Experts of a small language model.
Size: width 96, vocabulary 9304, 11.5M parameters.
Training: a variant of SOAP for the experts, 191M tokens, 5826 steps.
Below are experts of layer 4 (counted from 0) of a mixture-of-experts language model. Rows are named router (the router's row for the expert), gate (a neuron's input weights, with its number), up (a neuron's input weights, with its number), down (a neuron's output weights, with its number) and show model dimensions 0-95. Each number is 128 + 32 x the weight over its row's rms, rounded and kept within 0 to 255. Numbers have three digits each.
Before each expert's rows: "gets" lists some tokens that make up at least twice as much of what it gets as of all text; "raises" lists some tokens whose logits its average output raises strongly, later layers aside. This comes from a sample of Wikipedia text that the model never trained on. Tokens count by the router's weight.

# expert 64
gets: "1", "2", "0", "3", "4"
raises: ".", ",", "9", " in", " and", ".\n"
router:183118143152162102085162149053098108145111187152163098163185104146161174145086095106099163116070129142073095112169129122155091091112121078091159026164117105147134148138117151128118083160132077122082175156159155123134103163134096102160136108128095126155127076147144098135166095082143120125
gate0:170080092103101137167177147113086091147108146160136162158095098123165085163109193120128129045127185140147118152101166132164100145154077109185125173115146145097135126095091160069133124124153149163150165099106171170106187150102144197152065143113067154150121108149132122124163098099153097106
up0:142146106097148153104147103099136128165137074180066101139119141124087129177149153139148129153103113094116099091104123125079100073077159113135148117143087115113181144139127050074126143126106177167105099084114205165199099127148101197136138158115105134134065128070096103127125144205130126106
down0:099063149115124159145111063119149139111137109181128114147077078143108122145162145088094097179139132134131137108081123151052113097120104066105123115096146158139139124118110099127134174156128150129151100121058190112126120138084138222088113175148072188107143150132140187145145052152107105116
gate1:179153120139068199118092136106163133125140120153088091090145167066148165133108137178135124100115200167091192144101122104108123118073104100140076064155133142087097113102184161111115148129112096095110110128074106088149132178137162152160137146182162123103137162148057109099152122100136155081
up1:161186085140126192129109129125168120134098102094137128159168187091149162101131121099105110137078162129094141081166159122115130074074168138113016136134176117139133130110151111104121128130180091117125106127121173174086085172154105133186060076161095140129122166125122133122087127162112166084
down1:152086119119116102123159179156131171154141143104172087144129083106091055150129172150182133128143114168121134155110122133115137192146134130059147172120123047171136118149105109162184124098118119093112100132147102145131114064181199178131113138123054063108111075166127127168134160153108109146
gate2:165184084125175068189126121089157169102129130147123147119163122152092117126072123160188120119145116142068145120120102100190180096148093091139108100131132192139175116107146141152066114126141094110166144112142126172057114110111125074183140110132084088060123125126097065173141116127129091141
up2:214144115069115089157126144097163116098102126146114111106123125143135156150068124121114114145077157084121111091163109098158089108134150144146111068116148150184120166152089101135140053208143111084170160214099142179154094172151133152152124099115123081080168120137163133167125173149109114117
down2:121113135135172085116165172155093130101076169093104084090102146128190114142136130135136105140155122088074126230076069096126122134117171113124093186163131180092135083120112138116148149141118143146084104173072127136074185137184142109138125135063171159101114140134077126144130136134065124139
gate3:105127147084162192080112182128106164130106126181085166169137141121193141132153056165132115116100121138172095108101117138105132143145127148125142142131178051091156183201125138103097119154116090111157115111113142096070168149167104183093122168097132121172164097167093160142150191126116127086
up3:160140059098128117154101141129148135106143155129177157060084099101179136108134143104139126029114127138181156147095132078116095107144127135087203106132129180118122131161167110049142107128111103129149136112165180093121138178122156144174110164132161135150121114213165143123169171105084145158
down3:098129110107133149177153180146136150072094137102132126142146094076107116133089127086082135151098130200024118065086085136073149104165130160106085160093146108096152096126124094172122183144148130126103087183170160145147103101124164111093155164144096169162113106123142141160119156180183132128
gate4:111136138089170096153158147124098138105169102153173129119144068070115150092149110080139088159104069134138137147128171123113089120109119106141169106123139156106095117087172157067110137149143046136128093083159118181110188138126126078132127090107188117067130026109164108131130132107093077126
up4:084085157120122174141101185107161148112179127113083128102113159117131163147147169108172182088099103133145116116098170163127149137102114139201194173123112148119052179100115082141131139124105146067080086094094132154081075167127126183117126148143102154151089156133177144073096109165127142091
down4:147147094107105079151162134248130127184130113127177092148147092130073091089111126121151132125131093132148149111110109092140181141139099152161118097112125140155085131138099110098165200104200103151182144160140135157117184144131158114135100098131150064136151135118172095082123044101129097150
gate5:081195087115085103115137135145139195177139146123140144212157130124143137152139166162153142109147145142119121148173151114157105095179150203111149167170160135186117196059140149097103095122145096127159151160188119131108139149151094134065123151166096127097115080154156139136138192165130096102
up5:167103067114178094204109112195103162115133123125097092122139167104115120153157145113088147098052127091059107158102141120165146091093150178191106154151142146180131147125164129135087182099100122173146102162132102131115077102131165102077168096102110075103115070134095125111132156147122168116
down5:170162144106107174072081036078149124104126083147117150205144140090100122093131124073102157167067168129123087098111132131180158074146129132152162129099109169150158117174154146095132126136151154138123157153125147154129133162190161097153150150138131105069182155130147167201109129159102136157
gate6:114146142148073080135091179110159140123106115146117116177108136158136123120157129089141075121120091181118179180166152083093110098086117086152123097136130160109141068061151084113135137134104113147134090094102142101130135160069150116157103078092206084087050104146154138064132106114099170094
up6:134126138156126172118091143115072152175156092136123174070108173108112106096100098072124156126139178056096132148107076142159107109104095190173162149174105176174095077141124135098103169115101134121152144066130133136100166147115150156135103147142114111050108094166102159130059150169084128161
down6:143109117129163150171143161126119107104081132171162096130169120084119149144087123145080116133117098153165115158169103172093116181103095153039100113180151137155173129127153156148106139106119109149172122160148183137056180184131133117141198133061151078071178141102112102139136099138175107160
gate7:153139089188113141181153166127189076145088139140141103164147211133130118111114160093140115094160054152098113135163038098142144121118159131145098072112148110104151114119136129117129147113173100118054158164135112168143160156142115087100144149075135141156092085148051107119060139132119155124
up7:118089059127108074180139118145072142148141154120145115138127146084119133113151102155144101133164096198133129155153045132121153122145129156110151062103089164117118116130105142128140125091094054129195142087075155114157154120095134150136117105120188137083134140167108110091058059170151166176
down7:136084118091171131132085156090174104067113106132084109096102115154103168088121204104126119141179140127142146118114200120092192115117149173101111114085131139145194130103074092112132171173088214144196081175159115134089100161115122096159118084143163103114118129126147136128127170127096127128
gate8:169122107118147166147118086130071111122244155150124089100118067167184135107097115140152102123142109126094157159188108153121143154188150149159117146110081156124093128091119143161145138132130159139090157179090173070118117161095174085138127117126210150106165155159166161116135121165083106112
up8:177180087088117139110185151113173138146012076093143082151109092121149105137110125130108125125133112139116142109094154136181124161135121106128064078145169088134137153129140154099157097158117133146181159116091135140138093198193102170058103126114173108152170167150109074118147129140130097139
down8:166125127143167125084090118057071113058106139133131073096144176184154160144104131108088051132097146111142140171160130089148175122196131119124143108101170110140109136065076111112162137102136150134163184108114161164170116114149189131122143190109074105110120130107138153141092091098094131173
gate9:094152118144134167165113133174095172089186149097060108104131162097094138131141107147179112119130160143147128122099155133154133125052157136141175076195098089114105127159083180185103097133096125162094172132140159126112107119128093125132036120103083125133130118107101088131086155141060193150
up9:139093129110155169143091150120144145122121162173106092154119149143187138121066145175164108131105224147170109122120127217104119128134113087155110117068154132125149127107149149096091172137114114097143138089167207148144070129122145049165119153134146072133142115126125140120057119089104181162
down9:126104160121047127097114091141168072113102129163127079109106183160104146102130077164114168152120176085108095114149114123121097139107062096080082178090118118186124156119160036135111115119074122141118109145123147125176145149110146148136177087140118123103159128152196114095105078150163086088
gate10:102117124103148118077120136133082137111181098094115140074090156130106130113106101155158133046147200107156107165102132137165124147119208089086106114124173107092094161112135152194136052146064158109101157145081114111142111087132062120116139111095090091118078074092131117118125125127087160105
up10:179109103139113133147087125104182180080063097123126078135103127111080120113170175092100148183118100104075112063144159116067136092095144117201134123164153111169099124079098147176078084145142129133114105093091122124170112142080136110161156103124098125175156134116148179203121121107142093141
down10:185124138087122134105140094132120209102192100107089157092115136173070136138075133138115138072176180146151177098071121166141088144104181116132117169155145090089110111181181120103114144109107100097179146130154122194164098116123106107037087169121098155129141134099127143145115116112100131142
gate11:135120162140133152194115121083132081184161165136145169138157189047132122093114150112107140137107117176120104120169106117099133077107132178167155148141063131139166072120145178083171189123093180080143175140117137122075142174166127125124149132106125109178117182109177090100133186138129115139
up11:148075120127168131089096142153118115095118097064159170108091165156231155123122120105096179125091158134159118141101080082118130116152107137064159187147084139112156131142099118143184124154108091150085054162074127136126137148141114058120142139121075098089123126089125077098110097168111102134
down11:123166130089136198099176065080141116123124106154125138128164147031131057074106143176155100182129110151093151068146098139099140179123116122167178123082150087144064111178111101168105150121108106138121150109135140117112127134130170089149160039086116103126127119101142120115119173123124093119
gate12:140145134120154125116118213035136123141135125221125148119137122148142157107174129134111164129129124131141057071108093110129095078120078078122075061118113131107139092110170130121142149129161160116119096155123193124075190170137077115106142130196134088108095128124122090140125108186119116154
up12:124163156101113166074185228085181186137078130143172142083098186091145114149149109121139107120133101120112102137131101186128071140105162106089115170167185109103145147105135094199161108138126151117163151158158107168154151108121137122139151101117172045140121165113080106132155103142149120125
down12:140173104152146126150125158184133067073181134153118105197157108114177107142127132124158113122170134106064119157177124162174120162179159141082159110174131142192129114153146139182067183163134111119105139117113198106082110115132173148121083144105133176136154137182156137092166175093154109117
gate13:169131111060147169188149149135114127128132149176128156155131076132101132117118158175126129139169098162153088151150076106126136125178093107122154158141183177128164132090107074130133189075094138119144048048191128099118160116116092088154148126163105102165094188108135159151135100175140093127
up13:146172105081114126134144125132136149187105060134138098118101180172101091159167126106130145179130146132147171149084100153128049126118110102110188136113118055127133176182175120144135133127136138176200136175128149153121164115133081131104124119069155096089177079072135121144146115176143113065
down13:130131196097064115140134083140107121168084036124146129150115159128085115220115081151135123092102128134131129130147116086135061109115160146087152092162197126121144150140200137132126105137123124133078124129099148140129104054095144176126116089106118110093072060103112133138155071129097139137
gate14:069060102112108114158125138131153078124091107098065082113142151115175175121126137159080176105138107093115106155087106126068128160118095071107170171119052094129118178106128147166143123197120126090122093115131150137151153044118090158121095155124089114128129182115136147145194137088119104131
up14:161134151135132137118133105120120121125140136138122045089167150134028110130148132066109121170146163128108187178130182146180110144171128106106102074099181159126106145121112134126077158067143192156134109144092074114125124116163104169095114104180120182089121129154169123127089053163153120117
down14:090111125106147102139114124195160158121173100121112095132090151129133125139159064136093180066175120131100155170151112117155126074098023092113117151142082202176086145139098165090129151152155179137137142094154123145156155105113123129077112099089172144108175130149145174131108128064104088123

# expert 93
gets: "1", "0", "2", "9", "7", "8"
raises: "4", "3", "1", "2", "6", "5"
router:129090130132116142139161148162053134161156164119107131141091085177161144113075127085122155123130132106100115169137108128101079101098110187113168123150087064089163129133148091163074127169129178160140161103091135160136096117120107177170145075076079167102112096159130084173180158065164163106
gate0:146094148120181087156076117118159139120115149124119165069073164131122157108153122128163167131086126104129145152087107117103110141112122107133159096118146123122041090100153079023136095134132143127105204130072136141099110121156183130120123137138106119116159056135144131142145221127156201131
up0:134142082186130179128113149129126138187145109105108131079145100131138144177151130115143113149137130121146149134177164133149139106122133106167073156082117112160154178172165154165160081160091143110133119116138084149113114143076181134154116181073126094079152122106190177156131164120229215143
down0:139148125058084107150139070182141132088131148124125114172090123179096159151104101125090143150167104094110127102063119116150078103137104131136102171155101132130169183090147142178145164108112078085081074137139146164167133079136106092192197142123158113179087154109112096058151098122111135140
gate1:103133087130144107110091165142164142165160124075126075120127149069109081115192153113173134162121167163104100126116120135094119160164184106160098154130089130112115103190124215142142118225118141181189110085114177143085145132154124117154101121111176160174112136129116078148103081099135131103
up1:116157095155089127090134099168160148131103123138105087109150071164155161175130107061121130100126148116164088137181073105156189140088100112204163167165099088137112180127123144104128160124139118034167129096112130079114157149140131155157099130144136098107150175171067116089081128184107138130
down1:107063111095187115137099071165118119154135103148131138094136139114116107095149155136131160161145083144090125118103114128161120069228147092099130161176110096119104032123143174133119068192118141145116096104166161161090140097107074137124131082120174100187098125114144156151093145115118170094
gate2:163119144156153145125152210148158132137184125159117151144163149117094145143108154135179157097144128101141192146173131121091180210131123088135142104153036099077131130150068102150154084094119132177073113152155151112105131109101155147095145138117191149082144042119150118118096091113124115136
up2:148123140109099156145097064082196137152086074097112087096094084089112102108126086149141119132137157152156142127171125146148110177143088194118116152117063151106158097159133141114116188120197047113138124095106170149155087168111160111186142157157145103106175151149095101168134142147137156185
down2:130151142166155116167212136147109140113105069191111136137100099107072137163047150109117167150109060104098158079090132102167134193142193115128136121135114144140135098124070115177095116114136095125095158142119139078101148094099148140098149123217142157121097098134120176183110123094153136146
gate3:132110128093175149130178117137108126119095157092115172111135111165079158131099138137156120150100171149161160172102109107138091150165223134109095173126166137098165063121090127108109144064099071112134175087123110139160142121079122147145138084169096181072082079144173124146169081159084126093
up3:128126139077111141162151125083164143153119136154112140089167157148165120172173159116080140153124126134108160163118092133043121151136075123145135095172092074154148158136168152105141078137114176126196160155171128086144135174140088068150053165072096098147130189147111114156089161117176118160
down3:096136109098081079074086095119135108150148130120034073175136157103133133141162114154172114110106098100150071154120110126127163132107113160195183130116114143085114141195129169145136150166150124163095101139149135096068093164180115124118171100124184142095147082180142140089207127116127139108
gate4:112160105176195189106164154125063178148141156143119089067150104103128160116124149153121146081141153163141141147120132179139190108076146097091086102179129111113149116122093143133112121130129143153134130128134145141144091069088106174103161121087139072084133172113163107127055078156215159145
up4:122117127131122087080112183116092129145165158139112122168199106132185098115134124072125150133138126158112148144143063126099154188116151089164103121116184108115168125076092162160104186140123139104053160148110134116096130110055126060130157112152120153113173117130134165143193169138060075104
down4:145161130115175147112137096134092128137080123086133094116119102112110084135183087149136123133114104069130132130089137127113121131204085117102157165143146127094200096148150096096213083135110129121121136173064113110113046174103140127112069126067148083090115180096163084158097119099080133135
gate5:196123090102150185121142117047062147135177169166086131114136102146147137126168173174163149149164128061092104148102125166135110151132128121093124156171089158130161115114058168153149101107128159158070170111107153145173093135080070106111115139142105072150124091093105100100123149120136179096
up5:135137145121082121092136148160178177153217159139099133172142159137138110188119107172124189119143111092125139084133159135141097192133164116150084178177129120185180099168124149119107153146137099097093162118127156152060193173137140145146161080166128184106116131079121163146152167133162132094
down5:144125122194158102155135122158144149161071135132148094081140100175177172117120136113091060130107156139074186176106184152066079112120148134089151133131137085146126186150158132118129107133055161192155113104098126100147144099131134089128113073068127159125105146132129072164147116126050134123
gate6:153142103157076167171165072133164099142086111116086114180203154117163144092081132072048100135118108139144095138137104129092108171145130108127113068118083171148114115071173092156115141158145121117094179137128179082132176131186104147151141160121135157120150160120155141150142125208136170145
up6:161121164144142111148113091157145119156164139142081153125126172146151120098096174217126094155168136090135109134139120106157119176115170114167147167171117167092137116165176182191151142133154147180157187147101114110080107116103086075138092094139173107156109124091161083183108180143069164097
down6:124125135080128117099211192118104185100120140084158129175104084099118138086152090161120165125116124120087114125171195109098172071108142134125104136128113116120098097089129170141104143140132131058124070122136113125138140118158144126138123121043113219104103122107212160139131129071155129161
gate7:169085165145201170085166187115080146121097151113154119104083118084117171126137148129103096171105161109125091155070165109152114107169108113116159107199128117088145088162105107168125143147114184106063145107130107167098124140156144067138132123155109095114148119104047139194147185130105148148
up7:120118113134147159126134157101148107147173116106132168137108089134138138132100078016113095165145146090125111121102136057113121142130127159076153095134124152152218109177102132149116127112117108145122086104108210101102184132169138104193119142123131116091157190111091145123177177179121138189
down7:108159131127103124123094072167101154138135115100116121120084125137152207163139110172158150125149202100134090160090157136118194167135125125103105133153102154176173155070169121146100087138149175129153088141083091135086078114134130125158178117131143088133105115155112134089104092126152236062
gate8:095134054119043138152084108109116154092165163104084137107105103143077157144066113088100136164157167109137152127067108155162074147152110151135102106180120114093089123107107124115074117091118144084157065138137146091155089126136111148147072065122108101167115120164152111161128137174165094069
up8:135105143076198125119137126167084130148143165171142059190126120135125128092189138163060100169089079146135184126116173149103109075130158197116128149120167149151119137130111175151143153145091115140086123163150081053153149164121073141138099126145125119120181102181074138166109140114095122102
down8:109138108187105105169171108120146177134107151079140133087142154136144169160115184119148151066136066076152146102137140102141144152100134159220180131166138138146130068099135127094089123112125127124159141104116103140148108135058126180093146068150193073083142106164115183094109134128088126172
gate9:152160119163147122179071117098109109074066175153122158114088120131106140153181113079158121078132130116132099134137117142117090099121179157110060193141144126148131074153095097080109125124152106161117130116167147137195211098174058186137142134112090151142110086146181123122186127117129146141
up9:093116124038142100128113080133154127096138146103139164107100124117142110094069112100065126090106130151162122122196103098108134153158117055110099119146119077172090189135068171161092085114094190122141124120086109081126143176161136137140138165105177057116139130132102161169115154179128151147
down9:167114125142107113121154191116117149111154136151145109096122173212097136106132147104128068118099175117089102191179160161101121109130131126177101111099131092118125094091099058129116085139094148087178144149149086122130138102162132121170080187086132086099087108198092093160173105147113189104
gate10:201125127068151142066128123140127164172139075074147129161104070142132145082097157113116154137167126139099135158122079122102115147142125149102172133144150170122159191121123160183177102164121115116084141180148170144090117120081066151160141079097137060087139206131106135107150086161155113132
up10:146098102139091166108088094135124168087174120138118180119143141116168126135080178125186086106121130164126196072128185088159088127132129121189159134067131147121102094121136104085112059126145123201122102096108098178072154102058115145155109125169070113167128126070112113147116143114121140104
down10:049098137097139080112146095120146130108070102117070171137151142139070139127105134145076132142145118108119102120178130095133105068120092148162136086130109131106084099177143121099167108101133109160221142089128106160175107163129132146106101153126125231132176066118108118188114146101130175122
gate11:206132117144143141112159158113108123138155141140102067112127146147108151130137075198090080157141162098107213136137132032105128101150128160111165139114102138139115051110081160149179139180097103207195122138087147072112076140119114115119158140097125127133137158128156137121168123099133131103
up11:105138109173098064125102142177156156144156123148103080122129105151114107155144160122131084138143063109213108099107129107064173124122180113092124138154104102170080166164180162158067140183131133057126094108120118130186064149113089134128129148168179169131089103142115138173154110119137111093
down11:169140145112129096121163130160087090126142127122146161062143168025083098198118141145112113120088140114167159067139162150092143168159136114102177158151112135138116090182128141016133127091104099081110099173098103103142175142156182149106130122110160121138132165170095109101124139128124160129
gate12:116112114122141114098127092172171140167120136102183151106087170140158122083112151201103129155110103122193162103189144127111139120149115111135115170105092104073121194139059139153069159155165086106083101099090068126105116133094129134143114064110165156160117078180138192153104108105127117172
up12:162122095157124117069162106157109114146157144126166136097113131136144090059104093158122143139195135216103105144179125121103114092112150151117126118135117110148159111156087096206121163203121140096137131138132073137125184103082124071100096077119107119199133059157131170139170098121140153095
down12:128121121075171156136145124083145164108146138105157119103103139089087165045081190102133126113170142212159116153147069129181145124144100150090175140119135119048106124158094140082124126132138126090133167103144139146135130112168150074083091165065128176146169137164163145142119176137138167174
gate13:147122094098098129106180168065182158143094156116122116114115092170122136132125144051142118159107169129113106177146157095140108173167128169109076050164096146140121117209097127151142165168112142176171068131104117179111100102140118118153073138138150086127117182103088120100171139063141130118
up13:113131100124120184190146093168067143093097138126149055164155187074132120176114125074104172119103110149106148129116158141150137091135108189088128140111144071122109127086165111109127122172108144156080150104139117209150166132091107123084160082074125172144129187088124139095144131168118139070
down13:094150161146131118065134073086140149129154127119138147087117129149151140090126116212095172085139160145199086109145131182140109150129121089152132131063153102098092163205137084123157129110108142139215195176138125145151130120146101136116151119149091145122220130162129102141086101148095117149
gate14:098140098161128121076121106129069165119095146081169123115111164124103135146094121099152147129133168147088079100130100142233140118141154118183107157182136162098146129152124184151091141129107183160143186095133084151153082078173110131185053140137126111118094049135142092095106152108126115148
up14:147139177190200176120136100197120174113095141146116161178129108070138078170071128142116098169130118132110136134112153119145120125117066173119150165125131166127120195145104142165094105131128125149200130173128117128047116167172125147099135113121096120083156122174118122153147165074175145073
down14:107156105136104064110103153100245084110135151116139106134153134115163146185107161161138085123115057129163105139122156138047117098112126095169178109162198127188119172138120070125176141089153108119130127207104157136115153145102138149162159125165118128152110142131125084108089131125118166125

# expert 15
gets: "1", "2", " |", "3", " the", "0"
raises: "ography", "unct", "anded", "atus", "eat", "ato"
router:111122116167074101153142181109098092162185148083125113139127118144133168122142080146196192111139133138105141159145092157126132152079145122153095201120162087098134139122151089125085119059180131173092119108158061107101144152120099141171135075085098138161101113149096098160140156088188135066
gate0:110071059078159189104150108127148157170175122165089112121138122136110098146120150066082180144117114106109141146103109151107138103117083109188114137146095103118125119135138153155182123097194083147131155124100125096153107152083174113107112149207147141121073130121236073148135128125161110133
up0:178143139143117094130070088121074090119097185075102143112152194163185158174145087109101062129129144176099119100155154087101117076111115060098109129081104086153156126121142106123154173184127136129159104113143177114141163113166160188132101125156113137164167129164122174134166102084123112084
down0:093151115123199106146151164142154092157117193084132072115137136163133124119161119157124118147131141096104167089089131137094132179112191094115065154129150118141121139125106055129155149139086108137122058123127165136162126096070163136049054141053094153138135168073162105124115134127107105160
gate1:121158128176139153100133110112143176213073099097131108156108144153160104099113179066166066178135158160120119137129155121080073164085107134125150110086136088128161154143158078111139139097124117159203130121144119185093135137144067148174113051099149113155116181097097150145164102101157131139
up1:136142109179064150130067090167089143105140137094196132142144126118146119125195153156096129126134128137176085163107133160115132138111144106162124119108103184128143148105110137161129123102199161153178139148224082129151135061055110169121163126169131149188121102173114122096195129125120157150
down1:123151123117075096128084065118112129084150124136104159157152100123159097109127112133118118138157164183147150136133107164135089143120127145126139119082164081053112151150156170179184069110145133111201108086153111134084141175184114124082123125130160091091155079074116186100104215148116094098
gate2:164122123158128133094142082127147127162136137164133132083086084139191131094153130064120112119145157092142182159100202153132094132164136107114111108127089081138146104117126178145107076123203145155139046164125164095159109144118099156136140127160179090128119149145167185069132181075191135099
up2:098101145114096108082136156108153096125161177067085114133145173128147135125116171143115134146127108111088155180141073116102132141208094183196140122090130161098089177144155071190150139163139121116194165159137174083099151146116143132144117112110126119105156166080065168128126135180078174121
down2:116136111117105115128084097097099109104102174109109098124111117159086153188156104092107105151147166108134109193096092106066073163116090107091077113128146159108147130160094086126155089140166131128114097143137032138159094109158148148137084144168122174111087069112120053197113092115107157166
gate3:136185099127137095110057094075145104118139104157111131171148068092134106134152088044155106163099113106101168121114188081139143128142134184126141128102134142128123083132175147040198109091183186083162149155103131097147131115153114142130163105140141123090147164149164096134103115075100103098
up3:133154101087175170167160151113108112120090127075109130122081155142187072101113165078170089162086164149156115145129099116177107130125119117124091115150203152086179118111157074126138132166154162119139105133122117201130119126125079129098160092153144087178071188099136171128097092132196112159
down3:126130148123114125075132149166176118120090106146113120093138092117072129127110155124124124139100140132099076148118069117083159067131135183120188131132143104152092153138050139164159087188041106075120130104086096112144155114165131141092118164168160149105123114080170062116139152122038105116
gate4:137115128163085149147133119182128135149116134159121146115097169094103139153106114113195079152110049198124128073183126132096169141123189090115113105141174129103120128082094129116128101195115121142122117187207064156119136107173081133086086142110120102141144138105170090160153132163102065153
up4:135123119161152168094098131193108114128149113128163122115099097079147202088124176121117129079139117120182172146159207145094132165150077070106149094136184173108133129135129077141147119070144125166077120056086112161107143080168073108111123096134099096126149163090127124093117093145104077125
down4:149135142094093137179152140131121162114150143180192135140174101111128115153067111154134113190133121041104084149121098109104199115164152088195153092122131114115102118156093107113126126157176127108179104183068079177105175140110127075153141135098172111118079167128138103129150133153114084179
gate5:110120121131128111097149121108104112147113136134144136085118063070141134130166125144119112120108114185157012088095125153101131132104172114081155118176092117197086139118114077125128113191096144135132178099143144093196171118123144095101173183125182068108129138130102119129086157061163138120
up5:194100167112102120174132145123134129082106175123153130157168023124197098133142169152126105111113107135092089145114107113147136166131136145150144124141141199196163092105136152132137112125125139127169185083107080120139139175148133098141100115118099058163118177149114117154154072164160063083
down5:116140112095150164135096133169112051160105116092167159145126113178087095130164137185166125093070093138111149134043172117143072165081088176105149135142135128116131126107154135168182100116156150136103139149088141141132144123133137174140120119238161155079146119171161169164118120181112100131
gate6:102090143114157122156058096117152093121141106140161137138132111162064172195143146127064108156098153116109108160118091061137176177154144085093157096217139066104164151087121124095177144158105100173111164163136142162091123107137109087083091188149087123095139126137110141116133141157156132097
up6:153062168111081190103107149105092087098135121116110121079171093063104115181117149112152181092132117173147084136146131116140135121124085173151114056096086166125146127135181142159154134110127167106161079142095122108130073109183134145118074096134127109098131129147145206159169094091111078161
down6:105140147153099204127068129130137124143133154073113089157124104111184192145110119120131128123183110105129137115139159107089146133147114173175147126100141164146101160149131126179083155145154173126198121131085053121141122081150125175091137095151215130097203151156136126143096099074102166171
gate7:103132129126123140131122123189119136127147107101187132147133102131095153116081075189135093078061114167161090137117096073122101175124076141096170122157108162079078105093070082136109111106155055103142081175135105163100112084113141141092148136084113093077119093086143154183079150149108142113
up7:077164111176077182100160108139142099159132155142172157149136161088124119086176086161174153129115060181058162117147171105111076130117156074068119092091095096096139129127091102136149104117149106134133089128120131166096133093138132137139089143059106049130100140080149167096144139120093124166
down7:112144151078134174058099142134093067064163129071136125154121049172153121175129144141134167166147165083163143078113133147115089118138132168125056088090157179126104110134101133144159130160138182115123124089106136133189132118092152114180136084127181124124185143164094163115080136157128126159
gate8:154142121098165206128167130120119166141103094169098181129169155101087072207128156134087071097145148072140124086158124157098099190140146072097091153122162128140109129138128137103110081094117095122166083116117084133111197086154137202139125140108053149108083132104137126166126130124146130146
up8:120063163166130179123111177134103135126183125117135121158155153115107092176138158108137117141157072102067143113129086132150132112139136154085177135181130112166209135152072099161135161169169137108138193057142098120154090133109086171124120119167155140144073096131135128117142165057074166160
down8:140129083183111167127088175124199173143164103079096158142167099134084202084155154121159135130142126105141144065121120151162158077100129126173108140096184112142121115110147120153095128137125114110108168120099187124100151071068204083138164106104091146189122132174141122109166127145105179115
gate9:105061108155171140106102138070132170088152140164178137153140110156086133148124128080108095117143175115133168140175126077081103136138125087209128164145102129094098179157150135091186128081101134119178156119133097051121149082153135121127177106118095093128069106088088082125174144125144084121
up9:098151114164119107149144114126063187126148128131178102146125146139132176199077107177169138144163093147125126167131114148134148157129135097072158128158083146032106103157112099090169178139119126190124086134121165152149129145090170103098144095060161126119163156124093073121089187110086106153
down9:106123185125076114130097153119120096142163111116117150080087055128159150115128077148118121096142091085099082078109124079075135069146095094130085123073107160184170197085096109109081102186181127100126144122123129115163113146109105139167116138135155100150096124138130203091103154112096167168
gate10:152107145145162066113046064146069113053112069102143180117103165148113129158099137175139129176081114082141115168091125105079122108131095123077104134109095124115172151105126112099145103140179122136199112151183162121093144109161154165075128092113151101102156096143165102119122076155134130099
up10:127121155129158103157144102098077124116130124106165201103064113110163089164160120214144140129148074147124146185098072060119063153114169181159122083096139125127117126094175173125107124088144086116147104112106167089123123142160163093162102126097207100110097112142115105111071142147117143113
down10:154093138120095098189152154101086170105066156140169143124198123206092179134140132153104147145148188143064126156127200135122116159156125170100127133116128101132145113150161164122129083114135111099207116083104174078187110145079100144160110113188145144130145131127154145169173095112102119149
gate11:096107133116191129129187164097146115141145146147103091070073142104142068182125168134114130138153136090131125122138128106097127171110138097064118099119171159126133090112080151146138095102085106144131113110161101112118159134143047173137164153131089158083163145071096198123088200087177136077
up11:114156137163087117099166144090123112124070077115137177141169147193175125109136129085107115072129096185175174092101095100138109132151123129127142124174147146102102159086079102183132088093060101097170121128156114075130106096130052144118160088133076135104111158184067151118138108173119122140
down11:134184090217126129110149141092139160107130157112146154114145131133112122120098091160082082112117153158157144125189104137081135189103100110137047145124113138150193139107107131084083114119088156144137108143145205135106116074173115140209074133132134126114111151101111110151124138080070056142
gate12:113087105109154046131177107120110178155138135182087107127140134168109135094163124145133037117153104174070110127090143138086185146164126090116177110129105157123129141097086186065155116163141127121178193164076129171115175083141161082121155092127127138138128078149089136125128125151159154108
up12:128119174105115104115083141105148163182132125155114105182178118094123148118142131149042122154149112108067101067142164148112138068133151141098110142130166161125119093149085192125115192196160131142087151160151151132124149189153126148115057149111085096182105116168145128110095127086169184106
down12:147096130115099112125110159144176057083167105119119140139101112103142121102154105069131125141136127119133171115142128078066125090115134211143129176106187105105124162184118171158113058172149169139161162102142118096127149151095170136105152169092174133110140154141194085063113062141101128086
gate13:155138124137082137123196141116059104123094112131144115111052115157089163112120112191128110113060129154081177119145103160131080142077113119146151159136139102122087075174083187095120104099103079106127145117152092181144145107160111081094135123130173187167105189137119156113183128107106166159
up13:165121154166163131127126093092133124092129136081157091129136189095117112121143143122125119176143068115126074149147134120125178178128167117230065096109126138172139113061175110129143059167147134105216086141097097120072115117106133086127120101135095106179155078135109077117136120144132120152
down13:132097137134144145068125154158081068089114141092165117157198134122107123108160158130123173125134177166110136183041116064109147188137077164117101181142189074115148104160168109109152186119148144146081087143156087152165103155101139112124120106161139178146144110103102134129116170148184119130
gate14:155154156113165160097110084107179089094117146089094090090138082175115138134170094148110106121124110137084116080115152110097137167127111048148093111127153225110131076091136127093100101141046170158118142113098121087138103128140129133146043156126139177125152095163126113138076087082157111115
up14:165140138112175089145107108125107110128159094154093144204154122135085158141087109116164125153114079149093076137151173182154128109100137071130144101130125115146169093111154138083101155106181202106091124133159125112135120151103127131125143106179099050144146034103115192149094064103140154090
down14:138105092139130155123158147098131182160098141128085154149143126092074147167131104166179147085114114101131111113145107096136057158104202147159121144120168075150076146130123111161092087124139149133063102098144055114112138128115143117056085133144162077194070102185127108185155132110143134084